Weights of a small mixture-of-experts language model, trained from scratch on English Wikipedia: 32 experts in each of 8 layers, 8046 steps.
Below are experts of layer 7 (counted from 0) of a mixture-of-experts language model. Rows are named router (the router's row for the expert), up (a neuron's input weights, with its number) and show model dimensions 0-255. Each number is 128 + 24 x the weight over its row's rms, rounded and kept within 0 to 255. Numbers have three digits each.
After each expert's rows: "mostly gets" lists some tokens that are sent to it at least half of the time. This comes from a sample of Wikipedia text that the model never trained on.

# expert 14
router:167097096100158099112094122117099095095123156157104154096105141156108100124093099149147154156146102094168131155100102149106097104123114153110147099144115160141108101110102131136152098101144130159096108102099105100110162124095109099115098131120106158101157159105104152154113100130160109125157152155145105106149163097160097161132155099144159149111155161118113095099089138096144104109115160151151106158099090146118158095101109103154142160088129132142152139139108151138158121146121129133158100148146153108118106103149101156099129108119125168150159098117153131096108096113123100102102126131102100105101099126124152157098151154100129099098148112152098103120101146118139098113158124096103155155140133107095161151109156136165161102091158108161107096110144140119158152132118154
up0:115155116122121184156125119193157164147146126133159105154153101157127122100141157100112128103119121118110158127111123127130180158115117088153150153111170121100127128137111107165102171137112125119146103117156099120101095112159063109134182118117119116176101118167115080151119138123143120125124105130174085131087134181111141114168123098123106119145108124104134145119129105135137117183139105146145121102140190087134128126136144130105060087091133118142118152157129084080123144145105113088081168172112156099162149186116113119137123125119109112136138154163104111164121165118136118136106130131142135114102141165119125102134137095146096109089146170124094145151149118147128148115098124141117135104151153121099138150154130130144138125118126088137146130149149114114124086123103114
up1:156152126134116125138138130114144176140112069142102140169134105111120117109142146092129129107144138139123195113144153090139147128114118116150156137134123094163095161148140128144126153094084126103161142151128146095137101098137137150129188160113125100128147119122123117183119153152075116157103105080116112163093093169104150103188157101122147140147099148146115165150107111162098131151143109098053161124129167121145118139144116168129141145147100114122109160131144148122095148158136147083115168089155126196110138141106119123141120116129124170091090153141134147104082122155170083150156125122135137155133108172131150129173156107164135123132119128119129151117130102127118111128108136147131115119106122129088133162130140081126132152149125158128127156093087138152120119148126137
up2:084142118127153157148135156146127099138124113097146123145125143098131170118127157139137159135074084152083109107122177099086096125130152146117107139117160100097149110170122101138131144120138109094122120107150145153147123142168133135108156158183137141106113138158086115134144112080114128115153162129140092139141085070103110081121121130115130100150130116139111158160120074180113164137152146133124108129123175123118130150160129138141128101118124132136106098119145115174121134106134123131109124097120107123094115126118132053124119119136119143143133142158116143137132155082118130101144126132090151162145145148154125098100136057132125135117112133097151127178104116122097154080133105135172112121079153123107164099138078094111133160141136158130103188134084137146121091148110131
up3:121146157118170174122191135101106139143129132142160136161127126114144158137132110144111120130068158151143116129103139091159138118162126139111111154126129165102121113138137123127111115117085140145142113127093134144110089120176166123140155130144111097094123098156132143141127109109147142138132089155170133155126117151112091137125127140099142143149167102140151146132143130138147105128133122112152131126134162138128101180083122134135115100137173148117114142119126091117122178068118134157090158128143131133157113123165115157130152109167141119094132156125116101121099115099139134142138170146131164132148137127112186136095122066163158132166162179167158131146126141100084149129050152112087163109110132203118135106112114107109147131154092158127155112120123111128106182125131101
up4:098128163107120146127109158118154133177107140110132112108141114143098107145156125121120157122113111113128110163101155064157136094181132124104104158109151133138112168188185148118144127122096146118200104108151203139123093162153095150129137108112106082109152163119106148071102122107134184140132114097140112140131118101124125156160111140113143167140114125131125093104129139122144121117121104120103126157131199132127147177126150124136128101151187099124125136120126143124087117100123119151125136151146115125133148156189079156157146126123127147111126137093109142153112151093109168191127107125126117112125121155129113110152122129101129133128157148115108128125160140138128142195119127181142119078109147126153116137127138142132133136146114171109123175138122115129129125145122164
mostly gets: " due", " However", " because", " when", " during", " among"

# expert 15
router:131103129105131117087101113117140089124103106137118112076101169135113083143121122155159136144140093109112104095102155123142115118138073182119145106161104156158096099110102120135122119097161142160112123131111110096138159100105102069103093131158136133093133141107122170092122144138161129084169136151153101133136117073137088147114102102132139131139134149112117111138117166129132115118133163169165099133093107111097156110120148142173129145114093132117145154127110132142155124116123123124112099154096157096148137110128094155114165135101148151119121129137171156104091093154120097140092081122126093088125110124119130129124152156108153124155140165123127093115127171135110109160146125105090162151134158113091154113121121132144152115131167083124079104085167156093181140136143127
up0:168122175148116119142143156136161162145092132091161140077184140162143124160075138125149185132116117139103144136179143104113186144126115128152113140117132168117144117157136119118109068109144091123113166096146143150141083103161142111140116086100107141163097086145155151144122158152138138120087114115150132113125100115096097144115161146157143127183096147102130126171137132171168162135141134114112168125142102160178129152137131121124156092109087091110117132161130132125139119103131144164118144141129157140088142150099118094124144148141110104124125144136085118129109118120147119125102131116159128118144109162095139127129064135123155158160122107114114140125104127155143144121136140083129115110126105130119127145138093147126121097126186142078090126142119137109148086184139121
up1:121147132101138140104144130163120104110107129144151147115145092108156177082112130091124107162135134116148124144081114123182124136135100159136159111158145123126092160121126135106092123157130138159126134147148139151156117162146110163154077108117100121113124178146107087105159133114109144100127115135114126133109158122085138138121142125149160147192122113171114171095142173138134169140144106105154112114099136139152128130112148175134122120144131140142133082152140167122094134113143125139095159140106144096145115122153127122131137162077157075090145185144090122102101141147099146075142187102155120158082136121127188128091127148100176135124143135113091100157115151111095105097125164111134098146112117145121161114133112113112144125087113160126130127123135132137183135160115127
up2:097103157131136139110118120126084163149121133108124163108106128086164151138111136112169132138122097114104131134136109155136142140161112124092153099124127116132109066083131105108148114115125113143127125189125123168108111162120167142100125123136148129151144134157163097158157078098075119130114103150155141146140143155131164121119189149160149130128137205162120121140135121128105096127147145161126099088127123111097105125125144153140103130153162126120114126117142108144081088124090171077130080119141108116136131128121144144116090143117111135110159098122144075145135146176095142126153154123099138185147138167144112096130118166121141146129125125127147109163171089142113161147160153108130142131149106084082158130131162141147094133178138087135173136127108125110129147143138151
up3:149103106104101133116140104161108117103105129118132150163140111125129117148101159131139129121096160124133129140145090119124143125121173129173155189103123119134148122098096127121141158102130123102130153138110111126158135125115102140080104154125137105109152116113138103139171129122138081148149153129141088085119142116150160136121086120134100108161147142154136143124200126144113155167105111099144097136127116092151125155108151111162130126092141117134100135119139121129129101108118115152181166124158166095128151160139106108148102136139085166176122133096098085148140153103135170153129089090130101125131135166145156108174109130106093161122131109134135099122182096153143100119111055128134121116156116162160174084105130167110171143113117086111125092115110156151160150162148122
up4:114106137114131133085166145106128127100122123103167167150163141142159115107166125088163113113100115114144070146092136129111100138142114089149117138121113069104128131139144136159120092074113149165134144190110137135080159147150107104182120126146103111086117128152122133110103155142126148089099128117144164150139119118116100135162077121116115137146068097141112159153192148130138105109152128108083125129154128117114107143121133153172112132120133113108113154106127105138148131120172116144130120115147154093068104108098116151098153124147130123142146123127091167153103143129126131121103093166145119145140118110136129107140110139106124153147089161118118171157155131132164126127119159161123117154123128112200118130092141147101131152107115140099117161165089089110096103119089103
mostly gets: " re", " Re", " Ni", "Re", " Ja", " Sa"

# expert 23
router:139101124085122121124077128145121110156103155135145135120122143085141122129106086116137128166127120102166159104133099157125115144174138145124132114096129160164120085134101113157175103093142139135091092104116117122129167140100132142119093139169112118174137159151116139111154085132151131117167130158144128116104136135163128153146125101160116164127115151135106114103106081104154105095123151161106119119096103128163150139159116119085160143079156081137145160184097108120145116146095137112159105156081132131099097109152118139118138111127159167128117092126088100096094084123128096136129147126124107194089088115137167122111126111113118103112137114147129110110099106132129092154127092103098118171113105128112153123106152164163160112101156158145122087115129137162139129150086135
up0:136118131153130108142082133159119146129152130134115167090141133135167126135165155157124114143138118144146143152134119110154143154124132115109119136153162117103133103154113080134179109111125148154131170122151176163097107128176130142141150156135138101106134133123128111112109097142143157100136157106128144137156093127096078127097098123120146077157121106105114137116140170085135104156179080157102106107126147140105118103173155117148197139143153142140140110165188146125121156128096092139175133154127157145103134152139123134129121101133177163105136116104126146127105145102143140120168111120145133136125106123102131143087092128158100124103134119147095117115171150122098085133126088174100158144132079143169124116131189163093150080131134117125123113121116096194131125137136124
up1:181128127134127172135141157142186152133099139135149127138161117145132130147095100065132103146134093147098152128111107169164104154094141133095144123152112133163157135103136089139180167120124088122158098110113117116140140144120127149184106122158154116136168113166106115178130093126096134121165119153070099146083126149117141133107131146097114122110145135121089145155135096139140109130134129147144114141153151117091114090126155125065172122113147130109121143093150119105116149124107111096073136154134137163157133174151101151123118136144096121145139127102069138183129126112134116100096146127103169100082128157130126122164111102144175127136118143080125101131152138150169121137127117111081113138124126143132124083134168142124121123106123151114128112140156180141103126130110152
up2:119116139108130095148139107126143168111141102148130143125094137096141138131163133148116114134125103127129134174156097137117150066116142131149128151125119152091124105127162116156121076132142133135109114127184134093120129113098170170096164173092117173165125131108109115099121121142093107133172090119136127130148112106131149103140109146101092115108121121175133118182119126144181122167125101160127153107160131161165121121141165096127140086094127109149115163126130136097114151096101155202093111132131082108159148144149092118114092128108150056155101161094152121141102139176132169143150129107143127155115137101120176131111099138142144148130121094131167122139125144131113172144106137127188138127138134107092127136130148144143122101086138124092151124118151129120167131119092126
up3:140134101077137128058175095132095115128111120145122151153120107135133126118108128128147108118099093109142157083123128134151146158132131170085098155119079130148117111124105107069138139143129124104140174125119114133157098145196135114123124180128133120165127146142141096114151111107124123170159098153136111132164130126146088120117165149092141141113126102147149137076085127123102127069143142092122119097128147165125127124153142106113177102173127137120104121114123146111116171079110138143131116111136148142107132103143134108154097103110113156129182133110122134095126132160123095112095115130144166180090153157107123105094162136117171135146115156135145147155122122107103120171141154110139071160085151143115137106132112111089163133117124100120117125121162130125076134115132085
up4:157127102082098149126122125159115119124142131162090115132135123169125147153128111158182143138120137135126128133107145155138163097073115102145148113162133108115129089131159115145118170133096112179080099166152113114148168108165139139095068128177154160159104096138121135149164102125083135162135104140111134087166123119136082119169177132128134098100127156140139137121106094167104108126120122131118135101138147109176110138152142165134095116149135131156125139133111141159101117130133140151140109099127139150120122142133109130099117090095145147159127110127165154071199117145112142124112132099103141147106135166131088098143140096125127143173133125108188145085125125136125156136079128138107122106140119119125171108153161142101116150090171117124144095167118152087134133135147137
mostly gets: " been", " would", " became", " was", " is", " have"

# expert 30
router:155096096101151096121105108153101098102121167159103159105109126159110094124110094145153153157144123097170124138098100137121102111117107162111137097142107158150112092102104135147138108095138113166098121109099098096112159132096105103113095123122107154106158159103095149145126108129158127149159159159128089101149157101157097156117130097132161158092149160111121105104107148097153109117112156146153115162108091144126148094098109098152160145129111126145138154154101155118157107152125124113167099154164161118128101094146099157111137101111124162164157093118154118099111098124114099108100139141106097103112100128124157159103157160098128097110143112163103109104098149101156104119155101095103156154121138108096158144109151144163158097100154107162106098123127162115157136135118160
up0:062112148122116159111120151112110130119136129140144096147125150128140184189145125126135127131101151180110084126166090099131108089133099140109129152106098132155141131102130115113110115134150129106116133156143091131119091119118132131129110137105155114125123139173127135106107146106156138159090104119084110110122137137045137101151127165135083149111096120087133109135173155132126110091111134099125149131138167104110056143130190112064098099162134131153131115143091121116127129134120119140123136087127091125152130107167150132141128128128131127070137160119091090102121160164071152115110105144107157140145135114166094132126099114136126143115104151130168172136151107145125137096107132142134124148084115153131122124110125078115134161128091117160159170115110131120088123108137130
up1:119124159136140130130132148102123146157144148098157107127160117146169114152137069130130148097132148122128146165130114157126151154155142111096110164111097063124121101107145119146090135106091139123116114175108104144120122151137154086098155180128135132123136112147161123119121117113117109166092093098118126159137122122117111113114116121124160131166128042149080100106158107150119161129111134122119120118136175161097106137115156137101097136127101109162111152143115128111122133097148120122136176107156124120105121110118158082112156141128132078110117122155122119197118177093185136097128141103140153132092101108141144131175099154149163131137116163147137093104107123088136147130125141160187118164130146180129121095152130098135114174147135126111162104116085134120100110137133135
up2:086140169132123096120124147102118105153114132109160135133096181130108136108124148132091138116187166184151128124158159163164191129125145129101122111117102128108122126137106121122135115069173107164118118144181137121113140075142142148142126152094103133102082100155152158126114160149122190094087143141128095158118120127138135128151123143133123112103067110131128100162146146169127119196123124108113101102093163142135088149133133140093117113109132130111128168110110118134090156141113132114083137138136141156089126109129123108166121151147137147150108135116093168145136191117104150093130141145169164135126111117109134129120179118137127188116121136136130131134122140123149104141119145141165142151151080182140084123110108135102105114103112105117121139123137104146128093137118144
up3:136130164162063125160130097147119155171115102112131111085131138163130173113095142136124116139133131154114122117135145108170139156139135116120161169111124088121160155132128135107135136123123118148171135157176134163164148114137109094166176134112087135148147147159110117118123170152112114130117111122095123131103151128108145072127125137112110134159099100163138119109142101156163134172077154154154142153101132089098110094144119082074120136104171111121141121119158141131120146120112091102143145145097113169101118110123107129171114136111153154114162167147134168121107161123131183103132087104125092108122148113121130103088157093146100147133113135136155157142143155137139184146105097126188084114111117090155117096127149116154138156108118158116141088138149126146144109117119109
up4:084143145099112109135111167108129152124144150151120119113168130088083123120148126118109149128080140134092139153137135147161102083138110108129102144098132105138116128132142152106112082102159113126133130093106144176163165157167137133118175124091140109136143135123146108123146142099109146172107122132126142139130128169080205112106114121125131125126103085141156150108172089169080142182140114108145150103138130153097142158148092124133142147144126110096088127133167107109146085127155087114104160125128115157102094107140148119180099122097138107137118133101110125122145166130167107130114110135136146107137121164119121173125147098119161091129118146121136125141138103170130150139158175125152117109119123107131134151140076100125112096159091188156131139180130103145124113118090164
mostly gets: " goal", " church", " six", " head", " Court", "front"

# expert 11
router:151101114114128118127172118125139112088149149156125138113093151164111104139098094141140157168152094138137142161109082143136098114099124143077144087150131143122118133134105102133135095150129142130103108103111080107139148109095130103100106132170132152075130155126100165124134104131169103123150164117164112092136138128157087132099146118136165132153117181096135091119092121105148106108129158120142128121104109148092121124122130112186142137093160141158135126141123136115137104116165137120128095159145110122097105167118140138114110150098155134139143107132161144146117097126161126093131135113098121119108084139152163133092151172101151124081110131114077136110113128083123122118170126151121138147107124088097169159101169136143155071091179106167104101124122138099163152107118174
up0:108126165151137155146143158103147161085142104082074136131106129136137131111105150155156098131122100126146121105129137161104111145161116111148097142167109146148094113085147191129136138148139165121153102093091146146140086124149129121119174131143140136143147149095133102149100114139140138202118175162169166074119092156079122145142125134112124083106131121121099088137128099152145131136124122104142152155135130095114121164188128129152106130126164107104130168106133129144103119120108135130054136195130162155125127110148116125114090138122097121115129140103113134127113144090149107102113147074099115143136127121149129135112127170126097135112091143097108161175179108135148114117121143133148133119093155098156166160110126141102137136128152128098102147167109112148124125134133122
up1:125037139141104194123117133100141128144143115121075090148133121151109097118106142124145134105162128125101134185106106118141096109144145108117144164129137110109128111124122114125142151112148113174146092144115123106147118123124144151107143092142155167150135140126078076141150127104094166119115117139146173142134146156151141149145118114152144150117154116129121133122121138115129123092097098123165143120168135167120144116118155132156096093154138146170087125141143124126164149148170184108155140126107113126137134117114118124106101139140099147102149122127167129120116123124081130123099085116064168177151111114109143125154143097126096133132105115086127118135117185113107160119183148147134124163134119121077062106152125128084107145105141094101142103170134149119141082136138117
up2:073117090128126102118110096178137119153157116120126117142146125128118095121166138138140099107145122116190132075122136136136139090115136087120139167142072090106103120157143100124162146122141173112088108126125177139112113107175132156146113172105108139094137086137096131144113124126175129097130083112107124154134157144134095100106120133091099094147120134109104111138130118092098153124102143094147122147120139115136177120130138167139133119133105112147185139112121122154135122085126114106158152132136142127153139118097124077149130121157127115164122163138165110152126119084154131184101106103097133169153074125151142124130119131117107122106108073121162127147123150149140104125173173148116158122141117144107145134112078158092119133119172139147151110085118159108160105125157119
up3:138107117165150148139137095128153156125145146145142128113127162129172160129095151146111130148124127160122119129133099130125119103141137118109144101125213092091111168165154142136110140131107123135119131083127115117137069144102158089116131142150137131138117121146125133134091161160138152121147150123189095158110097114151128106163170108099060101156132099155113156092132111171113105116116118093131127137139156124112135149144141145122116156076091127129125112165085144114140122154147108125132129174134147104083148181147132130145149117122121149114101130158098133149135098152158119085176147127143168113079126132133140127103084105145133147164103139126108104116140086189111154088128112104118113116148159162111128128149136121138107076131124149115128112108115119116140195137075098
up4:132083107134111187135137134125121096122129098130101128171169131139095138075128073142147117135134107172124140105137133148116108124152125126118132138108092139173151115136126126131139121143133180157154118153103140124080106119158146118105124123113094096067121137140116116128151140128116095100156110128110128131136141084121125099166126121135107149111089167132132137123155110153140166100149133164152134131138101121185136171121104126128113159132124170104135113139145145107127102131136116117127169133137107117118123113114150111110102157153119117137111152141129085143144152114102133103139120122094142139171061167162118055174112126127133136118134058125155110165177123135124077101105137159186115106100103113169101135187107123141129096101141162125095129119149111109179108111118163
mostly gets: " 19", " (19", "–19", "–20", " 2002", " 2010"

# expert 17
router:130078153090153076122101136164102107086090155158096144125099172153114113126096118147111175155159125101126118144127103152130083109152100168122157111155097161163108111136105117145156131095118111110093116099122130108136155112094083106119091120121127129107168168106094146140113100134160126148142145139137111094147148117142098147105163093140130115117168156112120112111108162105135100109115162150147089141123118135138147089093101104156146161140141134145121108146109147138167123121123106137175113173106161105128092081126097148119122117130130114168129078115169134143115100147135087130144133116119130112090108113116122153087156161115134091103153078128089132108105143099158095087143106130140154157144123119116162145096129116129155086105166088155109134112090127119136114153129150
up0:108146094096151134150143155111150168108117145157133134090106113110162122130117152144126115073145099101117166126129117156125094159160158080131185137136152134126100162110144203110134142163086119112120144148102145131111120147141160127126113127117140156141146133146133140126113092126095135147149131160117141119109170122103083118100154124131148140113192131144148125114164156163117129086146148088141150117153135103150176140095136097157118131111108107159122139112129133137133137139153112147095187138095098078143105068109110100125116154129155112095119103148155105148126162123113158126134067147105149133106110110189108115134114088116132141122089132127119112113084141139169152117127169178116151129121162134161151131074134081122119139108117179136134127107158142143097128120139117
up1:145141152141121111114112176143102127063089126133139112114096114159098146134136159128141163162118134136148093143122142168167112145147145136115149149142117119122108145113103121126150123170099122126134125121128144105154081133148142156142149123140141155118122127125058109137128097096113114149110106129090139141129147123152133127135166165128148124113128102191106147143141139176102088168127152122076087145158133158121142099118099155095152125157149147114130165156124131124124132155183123156132161156142149132137147189114135121143194135097123127081100091142127159105111163133163130140126124126160164149141161093122111158152149112136134151137152114141188129138131135128126186102101128141128138085150131137147112140105135108133120079134119162112197136132140143180111087125176094
up2:159113094100072123127139132117126151136121164082132108107158141156124181145099129120110114152157125142098136120117118132092116110147094131110129120103094115144105157113149155129123094145143129100130115118176172147162130150145128100126150107126106121159118143110100145108092136156091128165171140173132137122148110102135070113102137113124129094131153143159156169127131094148111155139155116144132104138154192136163141134133159104129138157164105178147086130090104128127125130129130119139088120118116144086122112160162163158160124164146149150128144132156186123099100149160153119143131125091133124112194123099142093165138110138112114168129132189108155129089155123133156145141108091138114158125176121098118086106138150116166157109091089127154156159140151118111104113155130133
up3:110137111124112094149190138173127092177140111112147125147128102146132145116097140173069097148114154146178119179147157101132127157098109112134087117086118139113130113137149105117114153115090112109150083133118129128110127132163100153127115177180153114141090104141099099112111134133158141120103150099142110107174086179127147108084131131112133147127161123128115090178147141197133169140126099125125089100110140099109095129085100101145121092146148110130137130098125120120102154131081148070123125112140150119140123134071125092142112128105123127109123132135097128163146147095107153133176148135126104102129111150115123105135168153142156149145139113125129112140139141106106118126140131145167163136147140090151111130100122085147110124111113087124155126138093090135110127152139082
up4:120123117137152113140093156107106130172146140171057108114111086075136102130106131115118158118082144133134116172121115099110138181124120129096094154085115141159161109151160179155114140101114122097122137119130135101142111136116138120168112143166149104121137124161082130124144123156126131077118112074119132128148107118140130156125150096073109139167114150153095163095139135162085104152177116130151085147144146118116126143085121150121110111087115111147133164107146159118111158120124122126126154152135146125140131089126134092137166123128109146076133098104132133104123162148161144127142176126086151120121130109132134111119120136123122089181159141093137140133151111092107124150148126107106132129148169111114086136134149110093124108115117123142110113130053094107128114184087117
mostly gets: " 0", " —", " 1", " 3", " 6", " 4"

# expert 28
router:088085097099111109099145116138146097126113129145125140110108144124105094162131104168120109193132087086111091119120151133142107136129134161134112095155115153135099102141088103130086096085139168164103111110121101086119172123096101129091113103117076164137158154107099145141122124122153126082113176143153104115151147117131109145136117135129135145119114164138130122118144112111127140113096151146152151131111086090130129110101159109156141161147093134132165168137133150140133134106106105170113080121147133101114146102137094159088124108118161116115153100116162165128097111148095102091114093129151096085116125134128130117131133149091152121128134132181111114114111145123119156133108110090115152165142162140111144125155170120147159095104158094143094111093143156063107132143131161
up0:096112129083093163172153134133127122128071120097111111151150148082158160149131147130160147115068107068117151076138114152173173154166104150127085131154119133145110128135130122135118129139141115122152138156134118109116108128174081101121146117115132064136134159144158096124178121075131167138154135109106133133110097155101105114165177131131122083121138105148071125148141134125135139127109197123131129107099131145123148140128099133155097133156137080128132150113104121119114149145107104148113175127155123136106146089141120141100143155176168080179139144151129129146129141157132127154125127116125137106140157093121125111118172114177139120114146167151116097147098100128120120176115133133094121168132134119156114132149111114121143076127117126131138103129151126112087126145152120
up1:146161115087127114163107137084122137098118133101157095105151106150116111152144143093182082101123116153143185113179129167102144116115134134133143168124104123068120172148110110136113145090114125139137122160120114132123133144140148151101134137139085148123106108124141087161121144104103173121110093074173171116134124153140162142137140134126105111107133101131140121128194089133136138132124130121108128096120110117140127100150115113103111121151161139119134110110121141129118114113122145179091187119142138146151085123120191156135131160160133131095114136139136125121122155117152118097154090127122176119143158078174180102154120093129155081140116146152122133114109145146098162133114103123110114142120118142158126093072158125113102110118163118160173165119098125090111148108121117
up2:133132146101097125115069129146132162091139185113127159181151122133157094142114121116127063142117137139104149163174128097117123101112177136112104137103119113106142115153148138098150145112107129159143110105075154124123131137139119151065153114105079098096170083089127095129108096170111110080165165117170113092091151124141150151126128115152160156107136085145147132122121088117149134137128126117112106164118123155140129118106105111142150164138108131129152141123179140146136132114167114131129140108133151149137159142122099087130177100158159123103129133131140141137138100096151125115111126091121168112158146100165128139168121136159130171135123140072171139098117147128116125125126084137107124135106161109102141076122147110074114111146121143139173130111148104103122136117114130
up3:144130074150074161131125146113109138116126126131124131162103151116158109099125113127094120101164111106111126066164087124155127148117113155123136151143124116069152129113113161118168124147143132159130086122128189089142137153154153118157121151117121096102092089181141160127139110120105127137119118170094132110113134190088149108120153105143129115121107101080138100088126138135138101099162140119154132135157131120082145181114175120147131125103177127142123105186169164136117124124123112137107091118119089124082095127125092076105128114157152115112143134110145159108119111137116160100114139132103143140156159098140155111123146082089132140119081184100108109125122159139139152090124132128128143141146112138125121140087148120125130173096144156119115091115118110123103124153128147
up4:129120162126118103147140109095131140143108138134143136108122168137165093143147128132184084122166107111137143157129131092165149093106143136106088121127171118094152113144141124119162092114149130138097122140127159144073127123141152129111102074141128143154137089110169148133128119137080141089123111116155119174088092157135107103141148125140129150141112115132084132167134099170151148159146151132163178120137148141127106126101143138160132142122124109162171097106114073138144103153141111148119101134134134182109133175092132096142131097146169138137089162120122098125104104139179165121122192096144123133107148125084137135120133129191086136118101120097128143134127136150159116106093096109127180154126151128132092144109106114150133111155161140098113097142165108113149144119160102
mostly gets: " Robert", " Thomas", " Smith", " William", " David", "ć"

# expert 27
router:145129143120178090127143110132074105103146168150096161139091137165113107115128105130152151108159138101113126170081096129103106081131130121103142127143153151158096120110116156133110093092161098121091135110122093139136157150124100091179129168122105140086171131088131148126145164130161104144166126086139117077135109160135142130117128146111142118112148151130142146102096131102119124101081147105140125164108108135169128097095099111161123145144130139152090107124105132126153094156132145110161097130141149103124133105138118161133113118154137153133147096119159138153083101123120112104144143130100112098135110109130170121087165144104120084100145114141091096139082184098151083116137124105142164132119103123100152126102135155167151129132116078126119137134145116092166126128099181
up0:140097114163127142152137062108131133095126150142067116136151152127100099089122133122141094099146085120123147139115141127151129140134133181139173117150137102137115129119137152134122129116173136143124116107103139133147119075143122189111165076137159141174112119124150147154086126143089177118081176132106108160121159141133109126153092070086126103145132151109129148164120096143090135162166106107115113133105122123128103141132083166157103155130110126111103137111190097136160110122169140108118143131122105112138143117106125184142153157103161132124131152115140103126091131112117067129141100132190149117110113147097091115119095128201099157127147120116131109098130121141135137137161154127117126119132154145119141152105112133148113109112110155107132103116127149129124122083144156
up1:139109113121113149145111111138108142109188086157097104172123117092134153143089149143087139102172136137143123122165136118147134099077141157143148137136111120185163169134153142177128095078142140111108115130123090111112122115117140104109138108130100076098128124154138154114144087123151070116145076132116106117158134130114153134156133165111139091118101093118152110081114117087139126119158132129123106117143131086147132156134185108104123160144153163100095105144105149119138130112144118142119094101184077160116150125098112089154121125120179135112121124157101117122139153140113102083107106119126112149175111148109133128158087156141134152119109165122128122105142142111134133122150136128143163095102139137118115192152111105123117125127099174149138151143115067124103140102149128
up2:131110133125133145104121121116078115110140140144147129146153139113204156098122115123130128117101097159126141153082116144130125094161114149124118104122111118149097145154095148137155138117142068158116155103138155080105112121139131156175134090130143113113089121129137191143142119156080136122139119102167114094135133112104095139132098150125115107144152081166142123138151123143134109157133140137147122127142167114144111138167171048118103110124160174121138113153146093157112125162128133067140146118126140191132128122126120104148106127142129111102176139114165168133149132113171144134127125122105124126142129062137139119114121082094113123108101134085133173112110115127111155191119105132140116079128083140142114119136117111151109110166124151085134138127148074119133121086119130
up3:149107101127167149127121163085122142124099150143133131164177127127119143134129169100126076140113108107132120148151110150116114165173099163095146132159113137115112139201169155141104121122137141129144112152122113119138123127142180104152129117187106122094085148131120095138114147170136115068146129144124079116130138127139155149122119110124121146085133123090087166084120132125121126120114107123091139135131151160120140148107137121118101164107149153177119128088109118120141126125180113137111150115102166148186148153110118100098143125163139114103133150132158134108138079175146157087103114142116191159159098159181155134120142124167147129128099128128145134169127130151172142119127116116135137098146163134112115127125144141117121125165093154081162106112126133121131135086102173
up4:173135140112182158104163127135131157202127110123126112154095129120149124119114118156120140083114108100137132126142136125126077149124119079092129088117138117142078131137115119104137144131129110098130150121137144114147140128169130167126150151095152135151126123111128114139136102136110092108125149137091125157155130146141151092079110072115099134106106140136150105121087144168137118086173172107123101166119142138166093115107128104124116128137114124122111116093130084148115144136117124127126130100098119144112114148196101126146119152136106136112149137126155179115122174133179155155176125092123154123128120120116100124122121126120131131111180163114111153130161062134146092120119111135155078051090099102146126161118149135151106165160125117082148119092167114138131123123154112
mostly gets: "_{", " (", " \"", "_", "′", "″"

# expert 16
router:154098102099157100108111109092099099093123159159110161121114113157106107124096100147149162152155119097169116144105104141106099108117120160115137095144104158151106105091102136128146102103153123156098110103105098101097146118099094101121095148132117156105158163106098151160137098131161109120159153153154116096154155106159102158123143094134150153106143160116132094099096142098153100122108156148165108150097091163132163099109104102155123155120114129142138145163108139140159124140127134125155099156142162110108107108159099158103130097133143158153157094102152115104097096118135099115106143121117105104110097141117157149097149156099146101097151110145098114119100147107157101112152098096110159156115154105098161142104154150163162097096157099152098091105127159128148152136113150
up0:110144155169099108128120119112162146133120108118115138178104082125118156110120108115094096178108096177125129101142128099161101130146122078087120116115101143099107096153129089089128124115112127079136096145136150135127123161158095127145131111163110150135141145165185126106133131129143144120118138139144119104121105129116141117125134139137109104140121134145132123166132132126099101104133145103163121170111173122160123138149203144118131091173150114102120134139158141086121096151062138143141140118125096146112163125095175138115116138096107130110129150139127072157133139081110167129127149109122125120101184131084133115128126107147118174133167147142162145169148111136167135134123129183135079126157131112157092134127097130102121104161108191101091140145135145168153132110127112
up1:098159186150129120177127210168157129114133121143101126123148134113150178116122130101127138139152128113107150135132151124122170135123125114120110187145155142121133121117148140107120111126159156133135101093142160173095137162130113119165154105140116085171135111138132115109146188085080082143131081126124106121106106110132155141124121072116088131137103118131127141125165109149162146119155135094128117115144148136161120187104122116140120138131151161178135103099127150163137102121148120128128148080175148067123184137124119145099133146146128096140151131125106161125112143116126154141161120087109132121087139121109098144154142116157128159096103090089157145141123127114168163107127127152097112121132115120125104137124149100107111099143087130110088135146132069146118102144104148
up2:101135140134105148137108136102183151112092140112118084139125157114158134132142135140134098171078146116155148179145122122145144092098144066139156166114154139121132150104139185101103099145103175190134112131121095138128135113135111152137168118133132121129171112105108130159120164144083110115121091148101103140107149104099087141125178103177107127135128128125136135126187154166156136141128116129150131116142196130105127128126100157153098117140154142129126185097133121131111137115127145130102152120122110132162123176142139176148110117110124118100111112106073124141122082100155127079115103116084102137131139108113143105162100148100126121115115139113150126150182121159124144148141144117164097084142132136123109139156119102072102144103137135130142151143118155096121109153146089
up3:082154138143083129156130119138145159162154104070128092136165154150142158144122163106092110140106070137114123116139139143135150169131167144105124156097123141141141122127124180129121100142147106093166105173139099120161159095166179146104147126117107137151139092133134120114122146178120122164112125167113124090126107130089125108109144168113115156166121101158123156129164143145126121175090133141118098110108159127160113109131127112139174118147101103135125108125147129141098128099161103122128141148145101141135035108106169136108112129195160143121116144125100136116147145116139123140121124175143145154099119079151123091148109086127166125135145106112128169166161118146122145091124112093136128095123141128154122121129085154107143112114132141123138177144125121107092135138101106
up4:090140138149113125133138106152151139126143148114110100102121076130142132187142154100125151133102140116160131167148147100153133113144161116121141082134136109072166143126169137115122148166092142103098158122148108156112125084134133135125120131120163113149117142088187084146123162137077180071068176115132070129117120128094150094123123153126112101128137081132133132155133122148113127148106114153139123092138133129100121126182150121131106161193114121147071114199160093148132140142130103120149127114155152152116128149122110124123126159102164119128137124144133129118118176155147179129106116136129147147137138129140093144159109111144160118142133121141131151142116116147102139106098135128135074140128103099106093117119127107099085135149104128104149137123125079121127127152114069
mostly gets: " list", " well", " return", " series", " January", " Company"